{"d_model": 384, "d_expert": 416, "balance_loss": 0.000375, "balance_bias": true, "batch_tokens": 262144, "steps": 8511}
Below are experts of layer 6 (counted from 0) of a mixture-of-experts language model. Rows are named router (the router's row for the expert), down (a neuron's output weights, with its number) and show model dimensions 288-383. Each number is 128 + 32 x the weight over its row's rms, rounded and kept within 0 to 255.
After each expert's rows: a language model's description of what the expert responds to. This comes from a sample of Wikipedia text that the model never trained on.

# expert 2
router [ 93  90  68  94 120 125 116 130 124  53 137  82 141  98 140 133 112 169 125 108 156 127 160 165 125 118 169 131 181  73 137  92 125 124 108  85 184  82 168 105 185 140  73 139  83 127 149 121 198 110 103 152 184 152 139  96 123  85 123 175 151 139 130  89 115 123 101 162 168 132 161  99  71 136 112 103 109 152 138  70 118 127  74 118 161  77 107  97 130 124 168 130 176 126 133 196]
down0 [128 171 209 189 156 161 149 129  84 109 149  69 140 146 115 148  73 191 168 152 157  95 118 142 118  94 104 172 132 119 176 123 143 156 107 175 130 137 158 128 124 167 155 151 160 147 116 137 148 137 129 167 142 102 158 147 143 125 135 105 137 158 121  99 146  77 192 171  93 204 159  59 174  87 170 154 119 126 131  95 119 152 136 162 121 143 132 165 127 130 121 145 120 167 134 110]
down1 [130 154  95 191 178 116 133 120 116 115 153 109 136 137  90 175 104 107 145 111 127 162  90 143 107 161 122 109 155 117 137 109 136 116  77 147 118 126 128 113 110 148 170 132 120 111 120 117 107  76 140  86 104 147 163 132  83 163 174 167 165  99  84 143  99 108 114 130  91 111 158 102 138 108  87 109 117 176 120 199 164 129  99 119 157 120  99  90  63 115  87 167 137  92 143 121]
down2 [ 86 127 130  94 107 126 182 143 158 125  75 130  97 165 110  94 154 136 136 151 106  94 111  99 150  83 113 142 144 130 127 185 146 138 196 155 152 115 115 128 193 114 147 162 130 162 175 132 129 104 140  96 129  89 142  74  91  62 122  86 151  64 148  94 203 118 134  81 161 125  74 148 158 195 195 159 116 122 115 176 152 167 141  65 112 122 138 116  56 118 139 120  85 158 172 137]
down3 [124 124 145 125 116 117 141 119 105 107  68 119 148  90  66  72 194 180 134 149 156 102 120 107 128 151 119 138 137 131  98  99 168 106 137 102 107 122  87 145  95 150 100  95 146 132 112 145 148 111 123 152  85 161 125  71 134 131  88  97 125 112  99 113  82 172 187 117 160 118 127 150 105 162 140 154 121  64 192 139 122 143 194 170 198 168 130 179 164  68 110 108 126 152 127  43]
Description: The word "to" after verbs (set to, used to) and single capital letters inside abbreviations or stats tables, like HPPD, RCH, SPW.

# expert 23
router [132  80 141 124 134 157 126 138 115  83 142 191 150 154 135 126  70 148 110 125 195 116 113 141 185 123 125 160 184 152 144 140 102 127 122 128 169 164 184 124 157 145 119  78  92 126  64 142 147 124  83 118 146 219 137 101 164 102 114 182  97  82 172 117 151 147 156 138 132  90 175  87  70 172 141 103 118 140 124  81  72 139 103  90 102 131 130 154 107 153 123 111  68  97  97 194]
down0 [ 80 117 125 135  43 133 140 142  93 113 100 115 123 138 147 138 198 157 126 144 118  95 118  94 131 141 112 161 157 113 134 164 156 126 151 142  82  66  87 136 133 136  99 147 125 125 191 115 107  83 148 127 110  90  94 153  89  80 160 126 114 151 120 119 152  93 167 103 154 119 106 135 145 146  90 178 164 158 132 165  61 125 125 151 188  87 122  81 128 107 137 148 156 117 166  81]
down1 [191  98 109 105 124 151 138  90 128 105 119 129 120 119  99 133 136  86 107  72 174  67 199  81 185 128 163 128 119 127 152 104 122 174 138 164 132 132 109 169 187 164 107 112  99 137 149 145 106 133  98 103 127 146  89  96 169 108 132 148 168  75 137 103  91  71 117 116 149 101 141  97 149 168 114  80 168 159  55  87 112  66 188 113 137 163 197  66 112 145 133 135 142 124 103  97]
down2 [159 126 146 139  76 136 122 165 114 149 140  96 174 209 143 177 102  58 135 125 122 118 143 100 157 151 142  96 167  79 122 154 122 155 161 141 133 155 135 120 124 146 104  46 205 101  91 136 177 125 214 152 158 104 155 153 104 203  59 113 109 106 151 155  91 121 124 144 125 140  82 188 129  79 128 144 124 171 158 114 122 140 123 160 116 140 110 126  77 138 173 144 138 158 165 163]
down3 [166 103 116 100 101 132 121 188 130 118 115  81 109 160 172 140 197 159 148 140 124 121  92 145 148 102 104 137  75 156  91  82 101  75  58 167 106 165 142 103  92 173 117  81 138  77  80  85 107 109  66 133 142 164 102 122 151 103  92 185 126 139 136 102 150 196 212  89  87 136 137 179 178 200 119 168 148 123  98 109 147 147  92 136 169 135 111 163 153  52  78 116 155 153 152 155]
Description: Table column headers and row-ending line breaks in election results, squad lists and stats tables, such as Winner, Republican, Apps | Goals.

# expert 25
router [ 99 115 103  87 114 127  81 119 125 127 172 110 187 104 157 108  79 169  99 101 131 146 122 118  99 179 184 144 114 128 118 128  81  99  64  89 134 120 170  97 134 147 104 149  93 184 141 152 169  94 105  58 158 111 157 117  97 102 149  90 100  75 137 122 138 161 150 167 122  83 174 142  66 191 125 130 115 150 152 146 142 157 164 102 133 141 111 116 130 105 198 137 120 121 162 214]
down0 [125 131 115 176 158 162 119 188 131 122 125 133  72  98 168 168 154 160 191 148 168 129  54  77 106 119  70 124 137 115 141 147  96 156 116 179 131 100 116 127 175 135 132 175 121 122 138  88 137  96 116 206  99  76 123 100 160 103 168 107 121 121  82 138 159 167 156 103 109 136 109 140 139 126 128 161 131 115 132 113 120 121  91 112 201 102 105 113 148 111 128 149 125 181 101 128]
down1 [141 153 205 149  89 147 191  64 179 122 107 144 147 148 135 148 213 169 119  88 112 112 110  65  97  98 169  98 114  92 120 170 179 124 175 112 135 131 155 113  80 118  74  91 134 133  93 105 131 138 117 142 117 144 122 112  80 141 173 159 132 124 124 163 123 157 131 103 104  82 158 121 124  97 160 104 141 114  86 102  99 128 192  95 152 103 116 128 146  92 116 135 120 107 146 146]
down2 [123 127  47 216 100 128 122 135 112 103 147 100 134 186 143 126 171 132 108  99 185 177 184 123   3 120 119 172 132 107 141 140 132 112 150 140 151 112 146 179 174 161 181 126 163 109 139 149 124 147 137 171 158 171 135 132 120  99 100 122 141  75  50 133 106 156  68 114 143 141 150 100  98 146 100  81  73 112 133 129 112 179 165  93 141 128 120 148 127 164 152 118 139 136  50 112]
down3 [ 89 167 150 154 113 145 172 119 133 132 138 162 153 127 174 124 146  65  96 121 150 123 124 106  86  93  39  82  94  88 182 123 154 155 116 122 108 113 112  99  79 100 196 116 127 123 157 184 123 103 130  82 139 149 138 159 121 136 108 104 102 157  76  97 173  87 122 134 109  76 176 168 151 139 140 101 151 141 151 104 173 146 114  59 138 132 157 104  93 142 135 111  79 128 119 159]
Description: Common adjectives, colors and prepositions in species or general descriptions, such as black, red, large, in the family, with.

# expert 0
router [104 113 113 119 167 146 156 149 188 113 141 114 188 122 136 170 138 132 151 109 146  97 109 134 109 191 157 159 132 128 114 162 106  71 121 102 128 150 152  88 176 193 114 129  99 106 107 114 136 110 123 187 182 141 122  93 132  73 171 139 118 106 129 107 139 163 120 182 161  31 173  61  86 152 132 151 153 144 141  42 115 159 150 127 117 124 124 127 150 128 189  86 134 128 176 162]
down0 [ 97 141  97 137 158 109 150 148 140  97 183  95  91  87 108 122  86 159 141  87 170 117 142 157 134  86 131 128 148 116 145 143 132 115 144 115 141  69 120 139 137  85 145 121 103 113 160 132 125 143  95 110 145 117  97 130  36 124 120 113 181 127 169 111 123 103 215 129 137  61  94 101  99 171 129 137 160 161  83  91 143 157  90  60  97 194 116 154  92 165  80 127  99 138 151 162]
down1 [ 84 114 176 219 147 118 105 107 181 114 110 148 127 154 145 148 124 198 148 151 116 132  94  54  91  70  80 165  73 130 110 125 110 136 108  96 105  96  75 149 133  92 124 141 147 104 172  91 102 111 163 144 151 115 158 184 176 157 135 100 142 128 151 124 135 133 173 124  85 113  91 159 149 112 125 117 124 149 145 117 127 128 122 179 207  88  61  84 152 104 123 157 190 143 140 120]
down2 [ 71 139  98 167 148 189 140 108 183 159 157 117 122 133 145 154 166 117 100 136 118 116  70  37 145 103  91 109 150 126 156  83 119 135 186  97 147 168 129  32  79 156 154 130 117 105 150 111 145  93  86 132 139 136 107 182  61 155  90 140  76 167 147 126 128 119  96 114 135 108 129 159  95 149 124  80 117 135 135 174 132 166 155 130 118 104 111 179 222 108  85 131 148 157 145  81]
down3 [113 108 143  91 113 124 140  29 127 159 186 138 106 160 188 104 124 145 110 157  82 153 178 125 163 121 114 130 164 171  94 159 156 165 136 109 114 146 112  85 109  83 162 143 240 165  91 132 115 122  60 171 135 120 136 105 101 173  75  78 159 140 154 122  89  92 123 143 147  69 173 119 190 153 124  53 132  53 104 128 177 150  94  60 176 154 153 182 136 129 118 136 154 121 145 112]
Description: Month names after a day number, the comma after a day, and sentence-opening In, as in On 22 August, November 1, 1864.

# expert 1
router [ 41 124  68 141 148 126  85 136 147  90 139 163 115 110 149 150 117 154 130 110 119 118 178 121 149 123 172 110 116  99 125  86 133 137  98  85 205 126 151 133 167 130 143  91 100 159 132  77 133  80 154  82 118 176 149 118 139  98 165 158  98 113 138 108 153 136 142 135 124 124 146 106 112 167  99 116  82 124 144  74 123  98 116  67 148 150 144 117 134 188 215 140 101 113 168 117]
down0 [127 133 103 102 159 115 184 102  72  93 174  98 184 175  98  51 167  85  67 108  80 118  87 183 120 155  89 164 122 164 122 211 178 133  81 157 105  98 139  75 158  91 190 113 162 174 140  98 106 148  89 178 156 105 139 133 111 121 115 155 152  80 136  54 130  82 137 134 172 145 139 118 112 146 182 125 104 106 127 149 151 134 107  94 122 163 154 116 152  98 124 170 139 166  83 104]
down1 [107 163 181 108 142 116  98 119 188 142 114 153  60 133  77 145 116 157  83  70  83 157 188 120 152 144 130 114 137 134 106 145 189 163 200 143 122 149 105 121 136 137 126  99  61 136 107 123 125 130 117  71 134 149 102 118  36 137  89 155 155 106 130 111  70 104 138  65 147 111 100 105 126 100 130 121 149 138  69  39 124 185 153  86 106 125 103 206 125 150 153  60 134  72  81 130]
down2 [182 127 143 134 122  84  96 137 168 124 128 153 160 116  89 111  99 116 139 146 123 155  86  74  97 137 130  88 104 164 183 101 165  64  84 114 175 165  75 128  72 118 130 137 154  93 144 124 138 118 105 193 199 101 168  86 102 133 144 132 113  79 135 126  86  90 115 103  63 127 155 165 177 181  99 108 149  92 187 165 136 136 165 107 126 136  55 178 106  75 150 126 138 160 159 124]
down3 [182 180 101 177 158 122  90 148 168  81  98 203 149  91 121  63 105  71 130 126 126 114 138 144 105 107 114 128 178 106 116 122 163 101 118 112 110  71 200 101 156 166 157 120 129 143 126 186 194 136 130 167 147 117 148 110 157  86 124 140 105 100 102 154  70 152 134 182 136 127 107 124 117 158 138 128  97 180 156 139 116 128 120 147 112 127 123  98 129  85  67 101 164 112 138 135]
Description: Given names and word pieces inside French, Romance or foreign names and phrases, such as Henry, D-ant-ès, De Niro, dîner.

# expert 5
router [ 96 130  98  90  91 114  66 140 166 102 154 167 150 129 167 143 116 117 110 125 155 107 177 129 104  98 199 193 169 118 128 169 105 102  96  78 169  98 176 134 196 155 104 140 122 145  99 155 185  95 104 175 140 145 127  85 142  68 185 147 129 110 159 102 182 155 156 179 166  75 175 155  98 181 107 178 119 150 155  75  97 169 126  60 135 139 153  96 151 145 136 117 120 152 161 167]
down0 [151 130  30 124 124 106 121  95 120  80 115  97 135  63 170 155 132 140  56 128 109 136 133 117 173  94 118  87 140 106 120 153 140 153 178  54 142 161 110  56  27  95 189  74  90 157 113 113 121 125 178  93 156 151 112 126 123 130 107 142  91 152 137 144 104 128  60 145 134 183  83 102 125 142 103 100 128 124 144 125  88 144 136 129 119 177 131 159 122 111 142 115 154  61  84 100]
down1 [181 111 144 160  96 133 146  87 104 139 128 111 183 145 112 135  83 135 107 187  99 160 148 138 136 139 142 127 130 145 113 110 130 106 120 123 109 158 128  97 175  73 132 115 134 145  89 115  98  90 172 113  99 124 146 106 102 113 106  72 118 225 164  94 110  96 106 147 104 156 120 103  93  90 176  75 123 180 126  91 150 159 137 107 162 164 153 175 195 127 151 162 130  86 151 111]
down2 [137 113 181 155 132 137 100  90 152 196 171 158 102 105 164 137 146 132 109 147 187  93 118 136  71 141 104 141 107  82  91 128 118  90 221 169 120 163  65 121 161 154  83 125 159 128 138 114 122 116 132 108 170 159 166 123 155  79 169 132 123  80 106  80 128 167 189 158 204 142 122 131 105  74 113 125 118  46 181 114 115 122 114 121  97 188 141 144 155 126 112  85  65 219 144 105]
down3 [104 120  89 148 100 103 107  88 145 141 109  74 117  65 148 151 137 107 152 142 123 146  74 143 133  87 137 120 101 180  98 123  72 188 206 118 135 109 173 117 124  75  99  53 108 138 144 124 123 176 168 137 133  80 157 123  98 156  82 140  73 114 189 144 143 138  96 137 118 133  83 134 100 112 143 113 103 163 133 140 125  78  71 137 113 189 123 134 184 152 137 134 138 117  65  81]
Description: Singular common nouns heading a noun phrase after "the", such as season, government, station, time, agreement, often followed by "of".

# expert 8
router [108  63 123  86 103 121 125 109 127  79 135 135  80 143 166 154 112 134 103 119 153  93 110 125  84 135 130 101 149 161 169 145  78 118 145  85 192 119  79 154 173  78 138 117  82 123 119 104 189 110  83 132 125 133 145 116 119 110 168 148 111 126 106 139 133 133 175 149 179 116 144 108 114 163 143 110  85 125 116 123  81 122 122  90 147 124 165 116 143 159 186 111 136 105 135 145]
down0 [139 164 138  94 150 137 129 183 107  78 135 163 176 147 103 149  91  66  91 150 152 175  98  98 138 164  98 117  88 159  63 126  72 161 119 119 106  90 140  99 120 119 181  94 157 159  86 135 137 117 181 116 209 147 136 135 126  89  73  98 109  97 108 104 127 133 187 111 148 205 111 184  62 124  57 172 139 171 151  99 155 121 146 109 111  97 131 206 156 104  99 121 122 112 161 184]
down1 [157 108 159  77 112  88 130 136 146 121 139 123 146 183  62  90 130 146 120 141 102 103 204 142 149 137 121 121 100  88  53  71 112 142 124  78 112 174 136 181  64 120 138 133 160 133  86 124 133 108 131 143 132 136  21 174  92 166 108 175 131 184 141 148 194 152 134  80 149 119 120 149  97 102 153  94  67  98 155 190 107 147 148 152  83 130 121 100 134 104 121 156 156 137 127 130]
down2 [145 174 129 125 200 100  34  96 118 146 104 167 167 144 156 174 168 158 119 180 164 165  98  93 146  92  85 100 118  81  99 146  89 126 140  69  89 128 146 116  98  73 118 106 127 149 145 122 119 146 131 111 126 143  83  82  87 124 158 145  94  75 166 112  55 116 129 133 108 155  60 106 150 144 177 135 129 148 125 168  95 113 179 101 173  59 129 130 148 192 175  95 129 131 115  93]
down3 [129 110 182 114  78  95 215 143 130 157 117  93 155  94 185 131 151 184 120 128 162 185 113 152  80 110  95 136 179 133 113 106  95 112 145 165 174 106 106 147 117 156 162 115 176 145  84  99  94 159 113  90 186 104  84 118 101  77 133  92 173 147 107  83  74 177 123  82 153 154 123 148 134 129 143 171 106 191 133  95  98 181 158 145 120 104 147 109 102 103 152  66 115 121 118 191]
Description: Digit pieces completing years and decimals after a leading digit, such as 1|993, 2|020, 1.|98, plus cell separators in sports tables.

# expert 19
router [ 89  93 103  89 118 108 103 129 176  96 153 183 163  83 145 150 144 150  95 172 128 133 164 130 129 149 144 160 140 134 143 148 114 114 115 121 139 103 167 117 171 132  68  75 116 159  97 130 114  72 120 116 171 132 129  85 120  86 116 145 111 121 116  88 189 149 133 156 130  64 151  87  92 164 100  88 121 169 217  45  54 110 106  99  95 108  77  66 118 134 172 154 140 122 206 181]
down0 [ 53 127 147 120  40 130 131 109 112 119 135 164 117 126 166 108 110 107 139 151  83 130  80 112  84  95 158 121 141  97 112  53 179 148 122 114 147 139 108 189 169 140 117 136 175 137 112 167 126 124 163 153 144 122  92 169 155 109 143 129 133 111  56 134 129 134 203 158 184 145  99 121 108 123 119 122 173  81  93  93  99 116 130 140 122 103 179 155 141 148 148 137 118  84 141 154]
down1 [123 146 145 150 130 106 147  83  56 134 135 110 152 127 121 107 103 182 131 178 185 147 155 128  91 159 151  97 207 167 170 139  80 154 130 180 154 141 125  98 104 127 167 108 128  87 121 132 146 176  97 162 134 104 148 100 207 147 208 147  72  79  95 145 124 121  73 148  95 154 127 172 156 174 144 195  77 151 157 110 128 147 119  45 174  38 146 146 133  66 136  81 164 109  94 139]
down2 [ 50  94 170  97 125 165 103 152 153 167 110  83 100  90  90 114 127 162 101 145 164  81 142 110 181 130 128 130  76 140 174 152 123 136 135 133 198 149  92  75 140 118  97 162 104 176 122  73 124 101 132  73 109 135 114 129 170 143 108  96  91 131  99 111 132 127 174  84 149 107 118 146 121 127 120  97 139 146  93 205  74 200 185  98 106 167  91 189 133 148 139 152 101 149 127 137]
down3 [157 123 114 148 119  99 147 130 157 100 125 108 176 194  97 150 102 161  53  91 132  85 155  88 103 226  93 142 149 170 124 145 115 134 162 114 110 131 144 149 178 114 135 154 134 211 152 215  36 123 121 165 146 111  93 151  94 103 102 121 150 102 112 148 130 177 180 212 160 131 157 136 132 136  83 113  57 162 150 124 131 118 144 163  67 117  80 148  70  68 182  91  67 106 169 135]
Description: Capital letter or opening-quote pieces starting a word after line breaks, list dashes, parentheses or non-, such as - T, (X, "S.

# expert 14
router [124 109 116 108  67  93 109 128 151  71 141 145 132  79 115 151 112 149  76 121 110 125 151 133 121 138 199 154 126 135 121 215 100  93 102 119 139 118 157 117 214 122  72 116 105 152 129 186 171 156  70 146 172 177 160 141 131  93 144 115  80  87 100 104 145 178 142 162 154  51 155 103 107 150 105 140 115 107 139  46  78 184  87 109 126 157 149  92 155 135 157 141 136  94 133 142]
down0 [138 194 137 114 107 107  63 116 156 175 171 159 127 110 111 116 134 107 166 148  82  72 101 124 106 127 160 180 123 120  96 115  93 160  90 140 127 117  68 105 154 123 130 122 109 100 116 115 119 127 123 106 176 100 129 153  96 139 145  55 114  96 105 153 146 193  87 153 126  98  96 117 167  83 167 121 127 165 139 154 115 157 167 108 121 102 149 124 113 115 105 168 137 123 125 158]
down1 [176 138 160 165 123  49 126 125 121 134 117 131  73 144 137 174 136 119 104  91  66  57 125 148 113 131 145 116 156  88 142  99 139 106 171 156 120  86 120  96 173 143 105 124 159 140 131 122  92 185 164 104 144 106 110 164 174 122 105 162  69  59 157  84 197  73 144 152 135 177 156 120  90 138  71 137 181 154 132 177 160 118 143 121 106 105 186  97  98 122 116 108 112 113 147 109]
down2 [153 120 109 156 203 128 134  90 124 134  89  94 138 132 122 161 163  96 110 105 130 113 190 137 149 123 149 173 146  92 151 119 121 149 156 138  50 153 149 167 135 155  97 102 144 202 133 156 165 163 138 110 123 142 113 145 143 116  64 115 106  94 126 150  61 127 157 186 145 142 169  89 168 163 136  93 140 162  83 168  85 152 108  76  64  99 140  69 150  88 121 105 110 147 139 139]
down3 [ 53 124 115 148  92 159 148 136 215 123 134  96  86 101 128 122 131 120 164 141 140 155 129 154 167 144  85 147  68 144 113 156 204 124 126 103  95 147 120 103  91 130 143 101 129  86  60 178  72 184 112 137 146  86  24 115 126  78 145 116 133 168 174 137 100 162 121 162 158 143 139 136 117 144 197 113 118  84 136 145 151 148 158 146 157  98 111 154 106 137 124 167 153 101 100 178]
Description: Paragraph breaks after sentence ends, plus pronouns and plural people nouns like he, it, they, them, men, players.

# expert 28
router [ 96 102  82 117 114 151 117 142 109 125 150 151 104 150 160 121 162 208 109 113 163 114 129 159 129 149 175  86 149 101 100 192 124 180 135 148 179 109 149 109 159  90 136 124 140 192 106  62 139 122 108 138 113 174 143 117 120 124 127 114 101  90 115  63 161 147 188 138 155  89 142 167 102 172 142  64 105 119 146  83 112 142  89  90 148 147 174 125 134  96 130 198 148  96  95 132]
down0 [157 167 154 100 124 148 168  83 158  79  76  99 128 115  94 126 150  78 112 147 177  72 181 158 138 181 151  97 109 118  88 119 155  62 138 156 126 165  97 118 139 170 126  92 169 144  89 119  93 134 142 169 130 120 208 149  98 171  98  91 128 114 110 122 124 127 142 121 160 129 126 144 138 195 112 110 163  71 149  93 198 110 108 108 177 118 171 102 153 133 106 122 173 117 170  64]
down1 [179  84 124 151  99 189 139 142 146  88 137 170 181 154  75 143 105 117  72 100  99  74 107 140 158 104 133 179 119 107 157  95  97 129  83 158 163 110 123 179 105 156  86 128 167 164 152 110 111 142 118 162 100 136 110 170 119 165  44 180  71 106  89 103 170 112 127 139 102 162 142 129 117 116 123 138 126 156 137 137 166 114 115 170 146 131 193 133 151 122 150  85  74 111 151 172]
down2 [144 135 157 120  43  98  39 138  90 135 235 143  77 138 116 147 151 118 115 131 114 129 200 131  92  98 127 104 102 181 143 109 151 174 160 131  98 173 187  93 177 177 127 100 145 164 138 114 135 172 152 104 127 187 208  96 109 133 112 144 103 120  93 144  93 193 110 177 110 116 141 131 136 118 121 131 107 120  52 133 112 136 119 134 141 172 110 157 125 149 172 144 131 167 141 117]
down3 [139 154 147 107 150  90 159 119  92 151 172 135  75 131  81 202 151 105 125  86 139 145 139 118 152  94 149 148 162  93 215 133 123 137 140  92 146  97 138 164 189 118 140 146 141 133 168  90  80 111 119 128 147 118 157  94 107 102 159 132 130 123 113 138 148  99 140 173  76 139 146  99 150  48 150  86 152 119 121  58 147  67 104 188 135 145  95 145 135 133  96 109 167 165 117 113]
Description: Pieces of personal surnames, often Slavic, Nordic or Asian, in sports lists and tables, such as Kjartansson, Ljubičić, Smith, Singh.

# expert 10
router [ 85  65 117 137 122 150 117 125 132 140 183 112 112 119 167 112 118 139 154 106 201 102 141 133  95 102 139 156 103 143 128 131 143  93  96 100  91  94 159 137 165 157  64 186 104 164 114 145 157  86 116 137 148 171 130 108  72 100  77 117 142  69 132 102 190 155 126 174 152 101 159  98  76 148 118 194 121 122 143 146  76 148 141 104 144  92 121 121 140 175 174  81 139 132 134 144]
down0 [150 113 184 144 162 108 113  86 173 171  78  90  88 178  86 158 154  79 133 169 140 185 141 157 138 144 138 185 100 115  72 145 155 120 104 138 130 166 105 112 148 153 141 163 125 106 137 155 121 165 109 127  82  82 109 177 152 107 156 157 127 123 149 157 181  93  95 121 178  90 139  46 105 158 111 134 136 165  92 149  89  74 125 105 108 143 174 152  88  99 135 145 109 137 134 100]
down1 [ 99 113 147 114 119 103  94 101 118 129 178 126 181 123 137 166 129 103  84 151 108 146 144  55 126  42 182  87 138 161 159 142 156 187 116  96  81 198 122 107 110 148  83 114 131 156 146 161 116 113 141 107 160  77 178 102 125 155 181 117 132  72 183 125 128 128 110 143 174  91 144 114 123 162 130 157 164  81 130 112 173 205 182 118 109 167 122 103 129 148 182 154 196 137 161 117]
down2 [135  94 114  90 125 167 186 134 168  61 150 108 120 103 108 124 112  92 125  97 120 171 165  70  91  89 116 125 137  93 108 118 135 141 190 163 136 124 102 172 104 117 155 161 122  99 112 163 121 115 154 140  80  80  68  89 156 132 132  62 112 120  92 134 155  56 126 178  75 124 172 152 159 154  96 163 185 158 139  96 111 101 162 140 187 121 141  91 117 124 112 121 117  99 135 136]
down3 [106 173 176 119 133 159 157 123 161 163 136  88  93 107  73 145 102 148 165 101  55 185 168 150 132 106 136 141  84 144 184  82 143 119  48 119 101 113 158  61 121  87 120 159 155 127 114 169  65 154 163 118 151 119 103 149 145  91 207 136 133 144  85 139 125 107 126 123 128 127 128  63 118 162  86 124  88 175 158  97 119  90 118  91  92 141 126 189 142 133 145 147 115  77 172 155]
Description: Periods closing sentences or abbreviations, often merged with the word end, plus table pipes and === heading markers.

# expert 22
router [ 94 135 116 109 113 144  86 143 148 102 147 126 147 104 155 111 145 163 159 115 118 127 158  79 171 124 176 151 114 111  93 117  99 109  81 130 107 119 220  78 175 136 117 114 123 154  69 107 141  89 142 138 126 139 180  64 161  55 133 115 107  74 131 138 173 128 133 135 125 124 171 153  38 108 132  63 111 124 140  99 107 181 123  88 143 116 200 131 166 111 129 122 167 108 190 134]
down0 [132 148 174  69 108 122 100  74 190 149 119 101 113 109 126 134 137 114  62  51  97 152 124 114 140  92  79 132 127  72 117 152 120 208 164 146 142  70 132 157 122 161 161 163 155 138 167 119 129 155 112  85 125  91  98 204 123 150 109  78 123 169 141  61 115 176  88 110  97 170 178 180 103 168 110 145  97 167 138 128  97 173 151 145 106 130 115  72 126  60 161 156 138 171 160  98]
down1 [135 109 178 194 123 127 187 155 188 117 171 141 133 150 125 114  98 169 141 175 129  75 145 179 177 197 180 108 157 132 132  27 108  99 186  73 147 165 158 150 151 105 109 112 164 139 141 120 143 181 159 143  93 130 161 132 124 184 133 115 187 109  93 110 114 103 125 157 156 123 137  79 172 134 139 146 189 128 189  88 108  87  72 119  85 121 156  94 115 126 140 158  76 127 103 125]
down2 [175 131 120 112 145 137 109 138 115 128 140 145 197 172  96 121  84 125 152 127 121 129 123 121 139  89 166 176  90 122 115 165 173 164 122 147 181 121 122 168  89 215  95 167 120  81 147  72 102 142 179  74  93 141  79 111  95  94 149  95 135 178 162 100 146 163 162 183 104  69 111 139 129 125  74 149 104 119 192 151 151 103 128 103 102 158 131 162 141 141 124 181 148 108 157 126]
down3 [ 94  88 124 170 116 168 106 168 113 174 116 126 130 139 142 150  87 183 112 115 121 145 214 140 103 144 104 114 157 206  80  94 158  96 126 152  72 173  71 105   8 153 101 152 137 141 107  80 128 149 103 159 169  67 111 101 190 172 128 145 114 137 107 138  49 119  91 153 130  75 151 120 144 145 155 134 208 111 151  74 113 118 138 168 118 132 132 128 150 147 103  93 157 141 127 139]
Description: Word pieces inside geographic names and directions, such as Lonoke, Woodlawn, Roanoke, north, County, Township.

# expert 6
router [113 116  88  95 128 167 132 125 135  77 130  97 149  54 143 138  96 161  68 139 126 104 159 147 139 156 175 167 178 108 131 180 117 110 128 102 112 107 184  68 161 119 120 128 120 152 106 101 142  95 149 129 144 147 110 115  68 130 120 136 109 103 145  88 116 181 142 230 167 101 158 116  84 192  97 138 123 137 149  71 121 147 122 101 130 174 124 123 135 111 157 116 120 140 175 138]
down0 [104  87 166 113 141  98 110 186  75 119 105 155 160 129 127 148 110 138 168 161 125 120 112  99 149  87 159 111 148 141 140 123 126 182 207 141  27 162 132  83 124 140 109 125 120 104  96 113 105  76 124 135 171 136 145  97 144 141 139 155 129  91  97 135  94 148 163 101  99 138 134 124 121 139 174 141 134 149 122 101 132 227 117 121 107  98 113 115 124  85 121 109 127 159 146 123]
down1 [151 125 173 158 118 145 136 139  85 113 119 179 161 166 124 120 174 178 164 134 188  52 161  92 114 121 128  94 151  89 147  98 178 105 123 116 136 128 163 118 150 102 181 140 139 162 146  97 116 105  78 167 120 131 109 137 107 110 146 117 134  99  74 104 114 104 150 177 110 139 151  50 161 153 124 152 138 103 116 168 132 123 157 120 130 109 200 144 135 156  85  92 176 168  86 105]
down2 [104 130 102 209 170  69  62  53  80 122 123 142 159 179  92 121 147 112 139 109 101 146 161 151 164  85  99 130  96 119  98  98 117  39  80 104 101 125 141 128  95 124 151 133  98 175 134 159 163  99 120 116 130  85 105 112 103 107 101  74 119  77  97 156 129  94 139 144 127  96  80 145 114 132  93  88 163 132 117 108 166 136 135 104  92  94  74 142 102 124 122 152  86 136  99 144]
down3 [110 148 173 138 112 192 176 168 125 170 140 155 127 171  97  94 121 118 141  83 143 102 129 166  85  96 143 138  87 161 148 107 174 140 115 108 100  95 123  92 154 124 137 120 143  79 129  76 152 102 124 168  90 114 118 138 181 120 118  99 153 160 155 114 173 120 131 106 112 189 145  96 130 147  74 101 105 114 120 127 122 129 134  77 122 148  93 114  64 101 126 168 122 176 135 116]
Description: Common nouns and noun stems, often split, such as son, brother, sign, symptom, cast-e, gener-a, usually after the, his or 's.

# expert 26
router [112  77 143 100  86 100  64 156 138 108 184 154 115 142 177 197 142 134 133 113 140 136 157 128 163 156 106 150 116 124 122 175 131 109 126  92 115 100 148  76 117 118  79 111  76 157  85  56 199 102 106  77 149 181 140  74 132  95  97 126  58 136 116  93 161 156 134 180 147  68 142 100  88 146 118  50  83 158 161  38 122 166 154 105 143 118 105 104 151 157 150 123 170  89 140 131]
down0 [159 112 169  97 107  83 190 112 139 118 113  94  92 137 129 122 112 110 144 156  94  81 122 105 169 135 166 120 120 154 177 100 101  70 118 178  61 180 126 121 166 117  56  96 164 129 151 194 101 147 163 154 120 141 150 186 128 129  67 149 107 146 104 164 116 120 175  74 123 129 106 107 132  78 148 111 150  81 110 107 111  83 112  86 155 137 117 138 160 151 108 107 164  73 126 157]
down1 [ 95 107 144  81 112 133 112 163  90 131 122 122 163 165  98 105 104 142 159 169 188 168  97 100 134 119 129 140 164 166  94 119 119  93 107 128 129  71  97 137 111 128 147 156 162 115 114 108  79 199  97 154 153 147  44 113 160  98 126 130 124 139 141 198 115 169 110 158 145 111 121 102 108 142 107 121 197  99 120 121 129  96 154 154 173  72 100  99 161  72 131  78 148 104 115 124]
down2 [130  75 150 211  22 179 116 103 111 115 118 143 154 140 116 138  98  86 134 156 107 119  93  57 109 175 159 158 125  94  64 128 125 147 132 129  59 109 147 157 127 129 101 113 178 208 122 102 124 119 159 197 104 135 132 142 110 117 150 130 143 205 100 127 112 136  85 140 128  95  81 128  90  97 129 160 155 145 115 124 164 116  87  63 168  55 182 113 148 145  96 144  75 111 110  57]
down3 [ 89 162  98 144 176  98 148 150 100 129 110 126  70 103 128 130 169 120 145  86 117 146 126 135 160 118  78  72 147 157 149 175 125 155 167 125 198 131 101  57 151 119 135  98 140  80 120 118 178 149 106 154 107  80  85  88 125 151 159  71 115 116 159 140 140 103 131 116 166 111 147 153 113 137 155  59 156 172 147 138 124 171  92 116 153 147 152  97  87 160  99 139 107 123  75 135]
Description: Initial capital pieces of non-English names, often Vietnamese, Arabic, Thai or Slavic, such as H|uế, Abd, Al, ibn, Da|şoguz.